Below are experts of layer 7 (counted from 0) of a mixture-of-experts language model. Rows are named router (the router's row for the expert), gate (a neuron's input weights, with its number), up (a neuron's input weights, with its number) and show model dimensions 160-191. Each number is 128 + 24 x the weight over its row's rms, rounded and kept within 0 to 255. Numbers have three digits each.
After each expert's rows: a language model's description of what the expert responds to; "gets" lists some tokens that make up at least twice as much of what it gets as of all text. This comes from a sample of Wikipedia text that the model never trained on. Tokens count by the router's weight.

# expert 36
router:152097142151127092136132108138105140154173127143106143158132135136102139121203127127127089129122
gate0:097097131123154082149111157118157180170124072127140114142126133160165146135113144130184134172143
up0:129084143143136133186139166092161179160126100122126130168093111125139127146122140127165111156146
gate1:117144116160148124157137163120163135143153144091098155106144158102107109148120149138113093114144
up1:101148109131116098108131138128126151155129081147168150117106162085138111109141140144139121145114
gate2:124079166110149197120137165127112117150110149118118115126110109136107130120108128124112141098125
up2:182093148092150155110134111144103187135131136131116134135072129109145117135112126121133142157132
gate3:154104139109139131148130145128164160152118150076129145134120146140084173096148111097147079109127
up3:123104116169129155110114139133193139171109152083126124130096097125113150152109108140123119111115
What it handles: Line breaks, table pipes, opening parentheses after article titles, dashes and semicolons in tables, score lists and infoboxes, such as Polzelo ( and 1–2;.
gets: "\n", " |", " (", ";", "\"", " —"

# expert 50
router:102106094135174096138122118135107147109119169117126125133140087084122124114137151083119129127146
gate0:138101111125160103136134140146137096152106110123131114135108127077117156134138148116151161130132
up0:084099100128127104155171185109137132150104138156103085137081127083095174090162108107146122081141
gate1:153132160114178106145118154152106110134115132087139151116144101105149121159157109156127139121157
up1:107176134067174072119113113169083135141111129117146124162154117091124125111197128166104132138112
gate2:112098139126085142120128163149146144103103107168123151170116105141147152126111143116132103138142
up2:125135124123155138136109082088148147143105108167152155122093093110108116174119129170124178118121
gate3:168043142150144146133169131147117151141126151117096115145136121155145171102151124162163106137163
up3:161141127180142139128160148150118153146141153126074104150117128137103163122116111099118106128081
What it handles: Subject pronouns and relative words (he, she, who, that, which), plus line breaks and == heading marks.
gets: "\n", " he", "==", " that", " which", " He"

# expert 60
router:136126127101147093151100103148124143170163143130117118146122128134144085093139106109138131086154
gate0:150107140097151133093105124095132166124111126139115114087121117130121135155176115124127151080137
up0:096122086144117169118146194083169179145096141173085110091134146078094155118147157136125131060132
gate1:101124122149113102152127124107131118113130136124130143133106147136162126155102138128097109112147
up1:107117136148104132133130145119106103115106139154139149139184114096127119116117117165127107138139
gate2:156144146115110121139103142109132089139118150138115126154123089132119128168112137172137107146115
up2:139111116133114130118101096108071132140144125119147127149125108124167101136113111168154125181125
gate3:153111134094110132156121147157098149090138171105118142124142148124171168149116107106155128120110
up3:149142100149128147133116157140109129156135207107116140104110165116135143174097126138091107138099
What it handles: Forms of be, have and modal verbs after a subject, such as was, is, are, had, would, often in quotes or census lines.
gets: " was", " is", " are", " were", " be", " has"

# expert 42
router:121111113130150100144095114167130153151160123151136128144129135105141139122155097107132131100156
gate0:086102104122151100145146149109135152157119113160141137096121148112152148122095100106164136109098
up0:065114107156096134141149188121174158170114120123117121131122134136119141131124095140176112094119
gate1:117147161161121127125139177132128144150144128117135133111125135105109145150138119151142155109128
up1:097166120137107109103103110139135151166097142150098133167158160116116121140137145119087128099111
gate2:162135134158126091140159138129168122134127152186128155139137068153151118157133117104116138142114
up2:144102122140147142156095133136140127135117133198100141165092103143139122153125117134134144150152
gate3:173092140109124120104118136167121131157126109089118157121129133144117141098147117127104112100145
up3:119138107150145152133158160125162128130115123124101141081127124143117119138097111130151160124076
What it handles: Country and nationality words and military terms after the, of or in, such as United States, German Army, Australian Militia, and World War.
gets: " the", " of", " States", " United", " American", " British"

# expert 17
router:142096124107163123130120110132079156158175144111083104151113131108155127072130123111107144057116
gate0:117104111113164120119111100100128145149077112110113125119121148135131095145144112104142135108122
up0:116130094172117116131147144084144166125115126151134115151097151111118124108140099102122104112108
gate1:122113163146141090158140196115147136122159130077150144158108113145197103096079136116104136129171
up1:067139138153126148175132146132135135131109096129146104164148139084144106085101149142120120122091
gate2:126131114172098097145132150101139117141113090164153153143114103128141161177118144099154087137147
up2:145076104147142079116129136118096191130115111162112136133115130159141146151107165159152146115152
gate3:117075161120098121105129167142123180132136113111085161126121133092161147111140132139103127138125
up3:132119153143144113111121127134127170171129134097128108110104147107157135187117125136114111123102
What it handles: Forms of be, such as was, is, been, being, became, after it, which or a subject, plus stray mid-word pieces like ex-c-retion.
gets: " was", " is", " be", " are", " were", " as"

# expert 14
router:126107110129149093123128087145099159137124154143132122162155129102166149118162113117152120127161
gate0:144098094116114099141096138143115159112099121129118123120092111096137097143094084121132130120128
up0:124095115125114130149137158148128139092111102119129136135098115095147131152081117130116082111131
gate1:128191139101134130116124181106128132124180100107112117125170141151121100153113114135106112142150
up1:081162090079124086163130141124133131124135144139137086141141150125144142102101141138101096161123
gate2:099102146151104104118149129094163133142083152152125121150136111150142106166145127160106137127168
up2:157117140119142099124094139128104112145110139167105161156083103114171132182125192145104146138156
gate3:146134136127154105138118118166152144135084144115115144153127154088130120115154131138147127116125
up3:137156157166157104095119141162153149124079145102113125140139115109128120145150132153148123105090
What it handles: Opening parentheses before acronyms, and the first capital letter of an acronym or name inside them, common in party and election text (PTC, (LGBTI)).
gets: " (", " by", " ", " P", " M", " from"

# expert 9
router:119139095156132104145085085167142167128125114148103129154127127118146100109125099120147114098152
gate0:131109140113146096166144119104127136119115108130130098132115123105135135098127121108142123117095
up0:126114153159159085200156175114152124126116110163141082143129122107097151089100130111129108094120
gate1:148140113107140062109137215096140106148143102123085158150108132129150170157136086126110136116135
up1:116124097107096097122106144118152079130133128139124133164149146095152097099104110106083112107096
gate2:115090124138093113151148119094138120103128118157143159116109086153112138184109138153115171148119
up2:151107148102153119131127126104098148165130122148115136156107121132172105150127135129135141167142
gate3:141093138137121101181103136141175150179090113108124124144093139119148116107149113130130107095143
up3:108160120188115100173087161144175158149100111092112134128114111137145130133138079155095145096093
What it handles: Words like to, of, with, could in technical text on engines, ships, aircraft and weapons, as in fuel to give, designed to produce.
gets: " to", " of", " with", " for", " To", " can"

# expert 15
router:124098159149180101156159103137140134153153127104129137141143123122124152068182141101129115131162
gate0:132093149108137099108123133123157169133095115151107164128142095129102125150144084120096133144121
up0:079099146133132154123129154123177146130078151141084130143126130128108113138105093137132110101119
gate1:094100123146181089130143196107131153163168141113132166120122147163104082123122137113128171089148
up1:120101114140148115135168136108089153149127148145144109146110131109162106134143149130114122126128
gate2:117112122119116109137130180134136121102149144120127159142123129091100123149073142136095165145112
up2:105139095120153146151115087132089140135110127186110173145098102108160138176129156141164155133124
gate3:124104147134139142123132126130159150178105122104117114127113111127137138108166119137149106168124
up3:142117077150132143132115170099111116183107153089121139113151100148118117120125093117083176123062
What it handles: The, its and their after of, in or to, plus colons after Coordinates in settlement infoboxes and pipes in tables.
gets: " the", " The", ":", "The", "-", " a"

# expert 34
router:137115117136124100171121101136098127126122163106125134156113125122110112115134156101136125102166
gate0:116083109107153094063147105089097167103110100165148136092085112117112136117106121106123136157114
up0:085082118128147077095144123080135170085088125155139142136095116111122148117149123128147108124095
gate1:144160133146134124141090176167155142150131138129140153110125156145120146144093132155113130129137
up1:144162126114105108121105107143121138156099124124160112142142137132118124085114160144080097155141
gate2:111118152144098166141126167112118115133124147141124139137150070121155159155116174148093145152138
up2:137143107094135089149097130125118131149135142176119112121101127118158094173120169141141114164136
gate3:106057110113153164142185145155169148123110147111112151158099142101102148106166104153113149145138
up3:128120133155150173119142117173152152129106141104138122129119090112075117158120113115115134094067
What it handles: Line breaks and heading markers that close tables or open sections, such as Personnel, History, Career, plus table-closing brackets.
gets: "\n", "==", "|", "===", " ==", " ==="

# expert 26
router:116145111125130119117099086178115134123114108124141103133146125152140114129159106135158137124145
gate0:135118101120148115113125169112119161136120105148130088111136118136158095095143109141130131148144
up0:109115100117153108148125171101145189120128147164152112151113134135100124081162115143156099135141
gate1:132106097110132111138153147154111107131132113087110107122144151128158091156121119150159119115150
up1:143158119098109096120121080148119096159117126090144103102125174115130127117152137141102133136127
gate2:077092120164141128116142146161139147129141112179096157169153114131126111138093110117123137096112
up2:123129114154157121119140126111093185158103066191145125160119132125167126147128145110138152133133
gate3:188128139113149162149106121157116163173110145129135128158127136143128131124126071122092109127140
up3:136147077140139135121106171149117163136115104114128139159109115105147126125144104107119128109103
What it handles: Word pieces inside German and Nordic names, especially umlauts and sch (Kohlschreiber, Werder, Mühlenkopf), often in sports tables.
gets: "s", "n", "S", " (", "er", "e"

# expert 6
router:122085128145158137165132104157116140098121146142103105147107105117113127103138113104151131119151
gate0:116066114115134106149137149096143125173107165140090133133154132117114126131116098131077163151100
up0:126073149163142114142184191107128127147127127135082108153109117091090138136143091147112099085122
gate1:122118121143139091154120186134137148098117114131110095149156124117132099164144115134129138148127
up1:118143102115085109134130131109167111124105188082128125089146172110138160105139143136107104138120
gate2:072086137141104132146125144092124113114127153170131130126173102144148113133111159133129132153154
up2:140135136126158135124105107138130145158158098162131132125097104183138133182132156125156156160142
gate3:124096146155134185116145140129173152124155161114110089154152164085091129110181090113145123166124
up3:140139128194157129087118137174153184144137107156097092134156103117112150113180104134118119112112
What it handles: Word pieces inside Latin species names, disease and chemical terms, and abbreviated genera, such as p-s-oriasis, Ph-os-phorus, and B. pneumosintes.
gets: "s", ".", "y", "es", "S", "os"

# expert 59
router:150088130126146138151105108125094183146103180112136107152127115141135121113155158141131109088126
gate0:129112116074135140108143119094128138189107101147125139098122122153163136127151112103132157115131
up0:097112101104139164163159165122170109164125129119113126112115138144115154121168076115128112138132
gate1:122113127102158102158112151067130105088116143124118143149113107134140151120125153127178140121142
up1:113131123113147092145101134080132115098101121147124104147138152100136130094133133135161119102087
gate2:106117139161125143166110116062135111115114112181115157124127120143087118142112141102117106106101
up2:120113124135166134118090088142110141139113108132133124163118147154159123175155140120172166132144
gate3:180119122083112154097107133114171151165119110124125142176124130129155120117137101077087101108154
up3:142134096157133109115107149130143183172088107133137115148152141156121131124122116098097112082099
What it handles: Ordinal words and suffixes in league divisions, placings, centuries and units, such as Second, Fourth Division, 10th, 99th, third century.
gets: " |", "th", " first", " (", " second", " 0"

# expert 13
router:155145134104157155145109117142100161173121100146130158139116106148143108113146109106101113104155
gate0:125140111103123122114102118152198157140103115155106129127110119128137107102123135125085155117125
up0:109126114172102102142172174128174134119117107154110106157101131115078136126143150125091095104102
gate1:136112134132141091137104182155125167106126131088118106105119166137145149176120140100105127083122
up1:114110114144124089130113156110108192073069138133125099146111165132132133129115152079081128093091
gate2:147119157118104130158121138112146126118111118156159193131121099122088138169129111118113131102110
up2:131094129138123158118105151119106164145115131148151150111101122152192097166133165146133114154123
gate3:164125123115147109086116141139150138174125099086146160152112112146105098121157100109162111105105
up3:156160101128150108084128163142130150130105087110109141128116101125125138126155073117144102142117
What it handles: Nouns and word starts right after a, an, one or two, such as member, person, woman, another; also hyphens and stray digits.
gets: "-", " ", "s", " a", " and", " one"

# expert 53
router:115118102121153107142119120139136146114143151140155128128132118089134099079158082121122140096150
gate0:138117143149134115138101152098153173139114105136156115117098136093141142113156102154115125122123
up0:110117118142107130130183177106166196149129121140125129168093150119134122175127130116076075102132
gate1:140111085170139091115125168137160166127115134102119125118124161121146146166145095121121106124134
up1:119111109142169084132113151130118135171123109130105090113125145116137132072086154118068116103112
gate2:094108125128109139162122163099146117125141104148130154134135128105121190158112126176129104164138
up2:124117149140133112145120152149137144157120122162135138141093113134160101141156143099116160137163
gate3:134105131093140111167121149175173174151126130122116169136128126104131125138128120162122109102135
up3:165153084177173141118131170133124113099125126114109106105112136141130120147110117140130093098085
What it handles: Past-tense action verbs after a person as subject in careers and elections, such as took, won, received, served, returned, elected.
gets: " with", " for", "ing", " of", " had", "ed"

# expert 43
router:115083122134121080126118116142121156144171131155110148147100108121164158108155116089120154099151
gate0:106133125093129112151148148129120135148098106161131086152124139123127108102112110106153149140094
up0:077132137129098106138179190120143175138117152176071132154113137109088138116133129132157093122091
gate1:148127103122151121155113146116147155122135167139141133130129134089130148159133102139124117109124
up1:139128133099145090150104123149129141129087140173111147128123170071152130099152140134134114097091
gate2:135107131158083157081159123094156125107138108123137163144155110100132118152162117133131112131175
up2:133120106137144115114103142135122101161101102168130166131070107127133101155119159129130168155128
gate3:151113120097162141163158114132165113185105144108107155148140126126111138100159099126123145083161
up3:158114127115163142128121163126128157141125106122083112134126081129071147114124061086116108131137
What it handles: Newlines after article titles or paragraph ends before new text or headings, plus some codes and numbers in lists or tables.
gets: "\n", " ", " \"", " Mid", "wood", " A"

# expert 38
router:142098123107128120141077090148116124161115136106114145145081087167151144124147114128185107115120
gate0:089091158114144085130092141116166131118108153142116128134143147166156146109131134117126140109121
up0:111089149129159147125114139150185116121113133103103117143087152121129133109122137121146098109100
gate1:100127129150145131128119155149170135149130143106107129130112085123184145177129111139123125095082
up1:093114143154108111103124130129144158132112130123135093123139165130187138102134110137141093086076
gate2:143078154109098144125092126094102108135126123142154156136132077155150106169094141123067163136153
up2:132157111106152131104103091131130182146140112153119133123109096141172123162094132136141163148149
gate3:195120121115138141113122141122132137146117133111115132188117119174131110127124143119149107115129
up3:130131094148146137134114162153127177145117161134109174122126108167105104151149130156123138112079
What it handles: Final pieces of proper names (Garda, Roda, ville, ford, wood), often in lists of players, racers, and teams.
gets: "s", "a", "o", "e", "man", "ia"

# expert 54
router:127097132150134115135135122142128146126164128117098107163110104122147109093146158107138112121136
gate0:148098134087155129100100136156144129189105099147133144109129135095139123123121110111106119136108
up0:128099126126110148118120167171174141129107107147141109143123143057099144135146110115112111123137
gate1:129147140161177131125126141149146131183146137130132152146118130142186098140124121102115133147137
up1:151138139125138118108128104122153143151115151135105094130128168143159141109156150086120129113103
gate2:059078098150099151120105148133102106102146138160099140137134118130127120161120156130162166158137
up2:113135145144142122135123128121139139138101114131134173133126085140158150164139161129120140158132
gate3:117118178144146158149137126147147156102075137125160125124106115126089164117136146118179090129136
up3:126151135181122109115119167136155144115089157140104124153087110111125142154131110117133136075083
What it handles: Conjunctions and list commas (and, or, &) plus word-final pieces of names and places, such as -sley, Pyr-é-nées, and Eric-sson.
gets: " and", ",", ":", "-", "y", " or"

# expert 1
router:133141120155142142129130128125083184133096145139108103149121112120140103149131125114130161138139
gate0:122109121113139106118087107122108150164123085120131065101104135135143103136119153143144132140130
up0:093139135156145156127133184129134164104110136151107074140125096122115099121099107122130114138134
gate1:163122124123135098126148117123117130132143153122147121116094131105135123143152140100155148116116
up1:161123102123081098087145156111147159101122146144147116110123159100122108087152122100102124123093
gate2:119114124166116128176111164115117109094126135180122164135088064152105134165125151117132161135136
up2:124119150158143134104134150112080140134153081162135130174145123164153126155129165144134156117142
gate3:151104138122127169122110119173158158149111117122168128144096145099099144158132131137134130114179
up3:095156125148124162123129154107156133155070151073078122123151117077083172122119116135122121045077
What it handles: Inner and final pieces of proper names and rare words, plus "the" in formal titles, such as Bo-tan-ic, Tuske-gee, New York.
gets: " the", "'", "in", "en", "e", " New"

# expert 51
router:124130090165131095099077119149101139132151114079122102107134090128152109118171116119120114131175
gate0:085105115117112097093110152109136179106113080132142094134151113139164127107119142108147153123121
up0:061138107128098116100155186102126179101101113117121082144115133123125129119134142128142100116128
gate1:140128165159152103099101154146120130158138144091114070135121128104139154137141089160142118112131
up1:126123122105148101112128109087129158174134112095127084139131135108138123077099134140124138145102
gate2:098138107114107111139146098117133126140088099159129138140147113127145135141150121115102150171158
up2:148111117139122109131136121159163141143125090176138124144083117128125110160133186149130144145164
gate3:116104108146124115144152102106125109107119125104112154150143139132111134138167154141153123133157
up3:122125104174113129091163137140150157113130102113128149128119106141128119113173127119116145086099
What it handles: Pronouns he, she, it, they, there starting a clause before was, had or is, plus occasional mid-word pieces like ke, le.
gets: " he", " it", " He", " It", " they", " she"

# expert 61
router:132143112148104106142098107123109151147136110109100130120108097118133093124132103093141105116163
gate0:147150087147146131140109111140129151192141135147138132100117146123136131102146101129143137138146
up0:136116148139130104138189140117158150137110118147103126147164160111139116161135089114171111116152
gate1:089138133145109147088125162135127133140120152097147118089159145158154090109137126113147148107119
up1:057158108141101151105117132104117164106116149158129097119119183102140130107153154100142142103139
gate2:140141114146093167140079130088132088125129114133158189136099066142113159163127123154104108132116
up2:128079157145168094123163104105119158189115136140106123165102105147170127177100145162144140151153
gate3:109090142131124146136108120154136191155117130065145164162107119132134149081187094105155125138125
up3:120132103141157113136089133161112188107107131081130126126111104125139115135124076102128141128062
What it handles: Articles and determiners opening noun phrases in prose, such as a, the, an, this, each, another.
gets: " a", " the", " A", " an", "A", " The"

# expert 45
router:103082142136122074159103095140113132141168104106113134102135091105128144105134133129138110101129
gate0:093107122071147126135111124108118129180089104139112166126108124111122116110122147108134138099125
up0:114160123137115143154115163081147122184086122146107176165126139090094141126109151136147088114124
gate1:081182115154140080113127140146156139142121080083137135146150164137141141147129169120115147121133
up1:120117089106140127119128082104135123123112132129141124098165143098153093078125167132111136135079
gate2:105166132140098146137112151128135060129174169124113178121141083125168148164112117073165106159097
up2:136111153105146073120127115144114141136097126161075094161107128146115080181110163126140131156134
gate3:185116124105159155160141156137164137124136124098158136171121131111135128136130128081151109117124
up3:126152135147152124143099171158162136132139091118110118132134115109116116156132107092108116111105
What it handles: Pipes, score fragments like 6–3 and –17, minute marks, dates and decimals in sports tables, results and coordinates.
gets: " |", " 0", " 1", ":", "'", " September"

# expert 29
router:135127136150102092168098107153155149111165137134094145139131109125130137087153115106135143104154
gate0:128074103132113147097118123156181133139130114166089125091134132131133142148149138143136143089112
up0:092125141179096164105178157129201146133148124149124086127146105143107159129177111150139107162082
gate1:097144111092174138129134185135169124125154143113119157111106156148148132167140115099123102154151
up1:118156106112109102123130134166157126125101146136139119123130143140163093111134122115101104158086
gate2:128102153166103123168126126102139093123118153136136134160150114137114096143095122134105150129152
up2:156136122126108143098099142118117149137151115168118137125120114112147131168150145151169162152128
gate3:125094124147130178105130122117116171124118133102117144141117146112100116106144135092162100109145
up3:149146121159136180133137177147154143164133131111128094103119163141125117112112097130082137136106
What it handles: Prepositions and linking words before a following noun phrase, mostly of, at, to, near, called, such as, in the family.
gets: " of", " at", " to", " as", " in", " the"

# expert 8
router:134122147118159094162101107160138138140127123101173152120125073155139134111165120108177134109092
gate0:097121165137141099132119089151144126130123120121124115122144116125134112104114140160162109115117
up0:070130149168125097139167137137135155112146130144118130169115125100108133109139094100128109095110
gate1:124137116131129110123139118097159124139142163083184147120102134150136106146150159100115143146147
up1:076149126110150144112085107111136130131120121103111092124134175132148121130110147098165128117105
gate2:102095120144121132136128137099105091135161144182126169149150069164147132159108153129129152142077
up2:164090166147130098143087133146109148151097127129133106097112106125187145162138164112160135151149
gate3:134090170117139135128091104147138118140095146121135128165143136129144122126110150154144083140105
up3:127173149136142198118136137164144181126109118110105140133096140162128128154120100121112160098072
What it handles: The preposition at and possessive words such as his, her, its, their, and 's, mostly in biographies and descriptions (at age 17, Thibeault's).
gets: " at", " his", "'", "s", " her", " on"

# expert 48
router:154149100140096116141103106112101132123147126132107133142149139128104101099133133128135119135162
gate0:103086124085161099109142089138162133166127128146115137127144128098140161106123116101131150128122
up0:073106131123180096133128123143181155143126108153120127141150156131099169154150116119156128129106
gate1:122126147133144111124108157131126184145142133137124169144202130140107124158097136157148163143148
up1:143138158161143146132146122141102140163124148163119106173163161109100145146109139115125099146110
gate2:111146128176111091101133144121147092113103117160130179129115108158137169162104132139155154143156
up2:165118147180132126137142142108061157128132140163092133163085161147193094131125159147119112107109
gate3:129084134155141146124123133144130161133131105090109139134102130156061144102170113147149113133131
up3:104104111174149114112091162147141162147162136098095150120111106135125128151138069152129160144104
What it handles: Light verbs like take, make, was and declared, and cells in statistics or census tables, such as pipes and "living alone who was".
gets: " |", "|", " not", " be", " for", " as"

# expert 11
router:144133119126131093162130090109092131130154137115153121157144142131168099094125132119149125144142
gate0:091111110114124103089100142074129146133122101165134108108114127135133145128140145133110173162152
up0:101100093122134107148150160089156175135102115150135074164115081125115146121132103139099122149106
gate1:116138117116135079119139178094182144156137121136146124111144168130095121160127121112168124128124
up1:132149119085122085137169111101129175170121107134114081092143195099125142127138140113163100131092
gate2:098093128129118169178117134095120086105124123158130139181116117184121120114120156116131140143113
up2:118106152160147148113114111126105153130101138135144110142114094168165084128125155151188156128184
gate3:108104145084168116101140170097177156181073155113083150156159150105098119059141122120135105118127
up3:143164109119131097084132169147159128156056167120098124126115114141118117136093102146120118104080
What it handles: Pipe separators and line breaks in sports or stats tables, section equals signs, and the agent preposition by or via after verbs.
gets: "\n", "|", " |", " by", "==", "-"

# expert 3
router:120109080145181110126107125149129142151185104098122141166116126101124163131158124123119101120141
gate0:094068111119149104137149110120133135158112117149106085122144122119093132139144106101094136150110
up0:091081118148109082138151161123157141136105118125066090192118166111097148103123117141126128132139
gate1:105122117102119088149141177105110143131129138069122150112132120144140135170108141134119138136115
up1:131140146134127119128103109141159154132097109157125128155126157078126112095145124124181125113116
gate2:112069116131100156161071172133098121105130125155110179109140119127174129145164153137111158147128
up2:120093142138177108170117083126071154116154103139128122144077134133171122170131155096148119149180
gate3:139070103124170112148156151121120173105118111092138160145120127151109156117113112183120104113137
up3:193150101168148125078124131123132166151075131099118125176100143135088118134107097120112118105099
What it handles: Commas, closing parentheses and closing quotes after a noun phrase or title, before and, which or who, e.g. (AO),, "Kiss",.
gets: ",", " and", ")", "),", ";", "\""

# expert 33
router:121140135148137090161099123174130141170113114131109178140111128138122144078145108139132108144140
gate0:137130126112151097116113147140141144167114137132137118116142114121136115121093083131143170158124
up0:116130097132140127115177188119178155143099140133118131178100141122079143116100119148144144116130
gate1:103209142165115140133119190128129135174146116128122123122158099124095137148150114149143126096137
up1:100155125146126140128145178164120147168115127127135142076141116128088152116127166154118142148099
gate2:098129164149126145130085164120127103153138130154131163152116086190115118162113117111146138195111
up2:142122117135143130108136123123108156123135129144155139112061086163176137186141139141111159160140
gate3:166117098143138153165102116122159120091131157126096156117126108163089144133154108130159113183143
up3:142169103179129147135095126126172097155103121151108134107112115130089142139127132146096150149131
What it handles: Hyphens inside double surnames, surname endings like -ensis, -ić and -yev, and parentheses after names in sports and taxonomy lists.
gets: " (", ",", "-", " ", " de", "a"

# expert 0
router:131098084155163133152121098153159131124175120163132147167099118094168156106143107090126115098123
gate0:116108132098156122142154118086119156149080130181121125117120145076134141117130107082136150110120
up0:115107110148136119164159181105180156102098120174146101161141144102113126116125112111125145115108
gate1:154131135147166121153148149141139115138167145141130121123111153172150133143160139068124130148127
up1:100114087122135118113105119141127157123099146132132101142130159110189124076127151127150112156112
gate2:078101136122118120126117138109142115117074145178108119157099114144126135125112140140111105114130
up2:137154153134173155122093123096077148155155124177114168136103092123117110122172122128160143179149
gate3:154107138101145155134157132136210132152169123122090113120143154104125126137138109139102096117112
up3:144124160128137122127169115148131134118130151141102110125128138123133152154126106115096088133103
What it handles: Prepositions opening a phrase before a noun, especially in, during, into, within, until, and sentence-initial In or After.
gets: " in", " for", " of", " In", " to", "In"

# expert 62
router:147125120117140112139076138137102161094158117145109119151141125158131141124154111094122113123148
gate0:108072134094140083165074139139165103155093080122133164133130109112144118121107132124155135147120
up0:112123106143125136168108168126166147127094095124129144158145137121122150123138121132127109110133
gate1:144142100164153103172092148136162134120120119115094116145141158110152088164129078138104139126163
up1:071121141109116112145108111115120146125083117137132134154124174080137109105154115175148100130095
gate2:084106111143115144122145156135135140104154136164110109131090137151151126179109175169098138176096
up2:166115140126114126113145141110092187153125133175083104184089127130120091164125134126139141102119
gate3:150097090132154113115113148142116120126092137111113149199127135119089155094163117085128137104122
up3:127125089145172137120116165142112175137079112141127117120123130110080143111094085113115127115098
What it handles: Connectors and separators such as or, and, slash, semicolon, and line-initial list hyphens in infobox and list text.
gets: "-", " and", "|", " ", " or", "/"

# expert 7
router:128153090128154093155101140178125135124140118133131139102090126136140129097105120105125158099131
gate0:136134137109178113127119149125144189179105133136099104126094119149162133121133122149147150124117
up0:121132119112150085148159158108177178146111101139089123150064107125107145094125127141161116131113
gate1:150137111133094129111134164133137146147153120115136088089106141153140153167119125112169146088131
up1:164147136119142101094139121128158146100106178086143134158134129096151113129140133157137126147109
gate2:139123092153107160114140137127141101120115156153130150141099127167167122138124139107087141123123
up2:136098118135093087143113134135160145182098099161130152155112094142151119148140157126145161144159
gate3:120123122125159128116135115135126114131096128114137171156128119130130149139166129136104132083133
up3:131136119143143143120120140159159143096061137090132159134124127158128157142168121108097142115083
What it handles: First tokens after a full stop, newline or heading marks in prose and reviews, such as In, The, According, However, ==.
gets: "\n", "==", " ==", " The", " In", "==="

# expert 47
router:136121151091111128132111109126109163143148140109070113152142108136139140104163156147130086110122
gate0:113125161114128077130142122115143151147108113100106083139116115115141149125140113106142200114073
up0:100119172155147063169153151090148146101135147117116096145135141093090152126121112089136164109105
gate1:116149151115137090093126120127167115136143134163162145133152144101120117154132106105141105127133
up1:125175108143099132168108101124118139147147172146156132121156148131165122124135151142128104105140
gate2:120111145112099139153162146107143124125137150163125153167103104135121130149141163135091097118110
up2:133157110144160138093138086161072163119131136149107103138108123125169126154147148111163148158154
gate3:124124136090131144143106152110102141147144117118084135157114134088093120129137118138128128161167
up3:136129112149129137121109177142157111160155134114090172101117119163120122120122110153128128080087
What it handles: Pipes, slashes, zeros and blank cells inside football or sports career tables, plus fields like Apps, Goals, Position, loan.
gets: " |", " 0", " /", " ", ";", " 1"

# expert 63
router:087075097169137122157100121154125133131123125132098098148122110112120141095129098072124125075126
gate0:122115099080122095094121167108150162118136114138123136094112138090128115129122121157097116127109
up0:119093115142138123149141156105165148103109123146134097132090159094110144133128097131110098080100
gate1:096112135114169168170130161077171135151108115094155174152126132128120177141148135105107185111098
up1:087133118123124128126109120121133129149146150156128136149119175110165113083163172117125160117081
gate2:129101140144089094146157123126133111078082128182139169146144081117122078141105182113108134122128
up2:127102126152142148146140138127108128165084154135101152119084117118144126143119125118124130141127
gate3:138048170123090114120115143140156166125121104157101151152116096102119125110171081133126138137132
up3:175193093143134108111111173154151166111103124098137071137097108112114107141106124142103129113038
What it handles: The, New, United and region words like western, southern after in or of, leading into places such as the United States, California.
gets: " the", " in", " United", " New", "The", " The"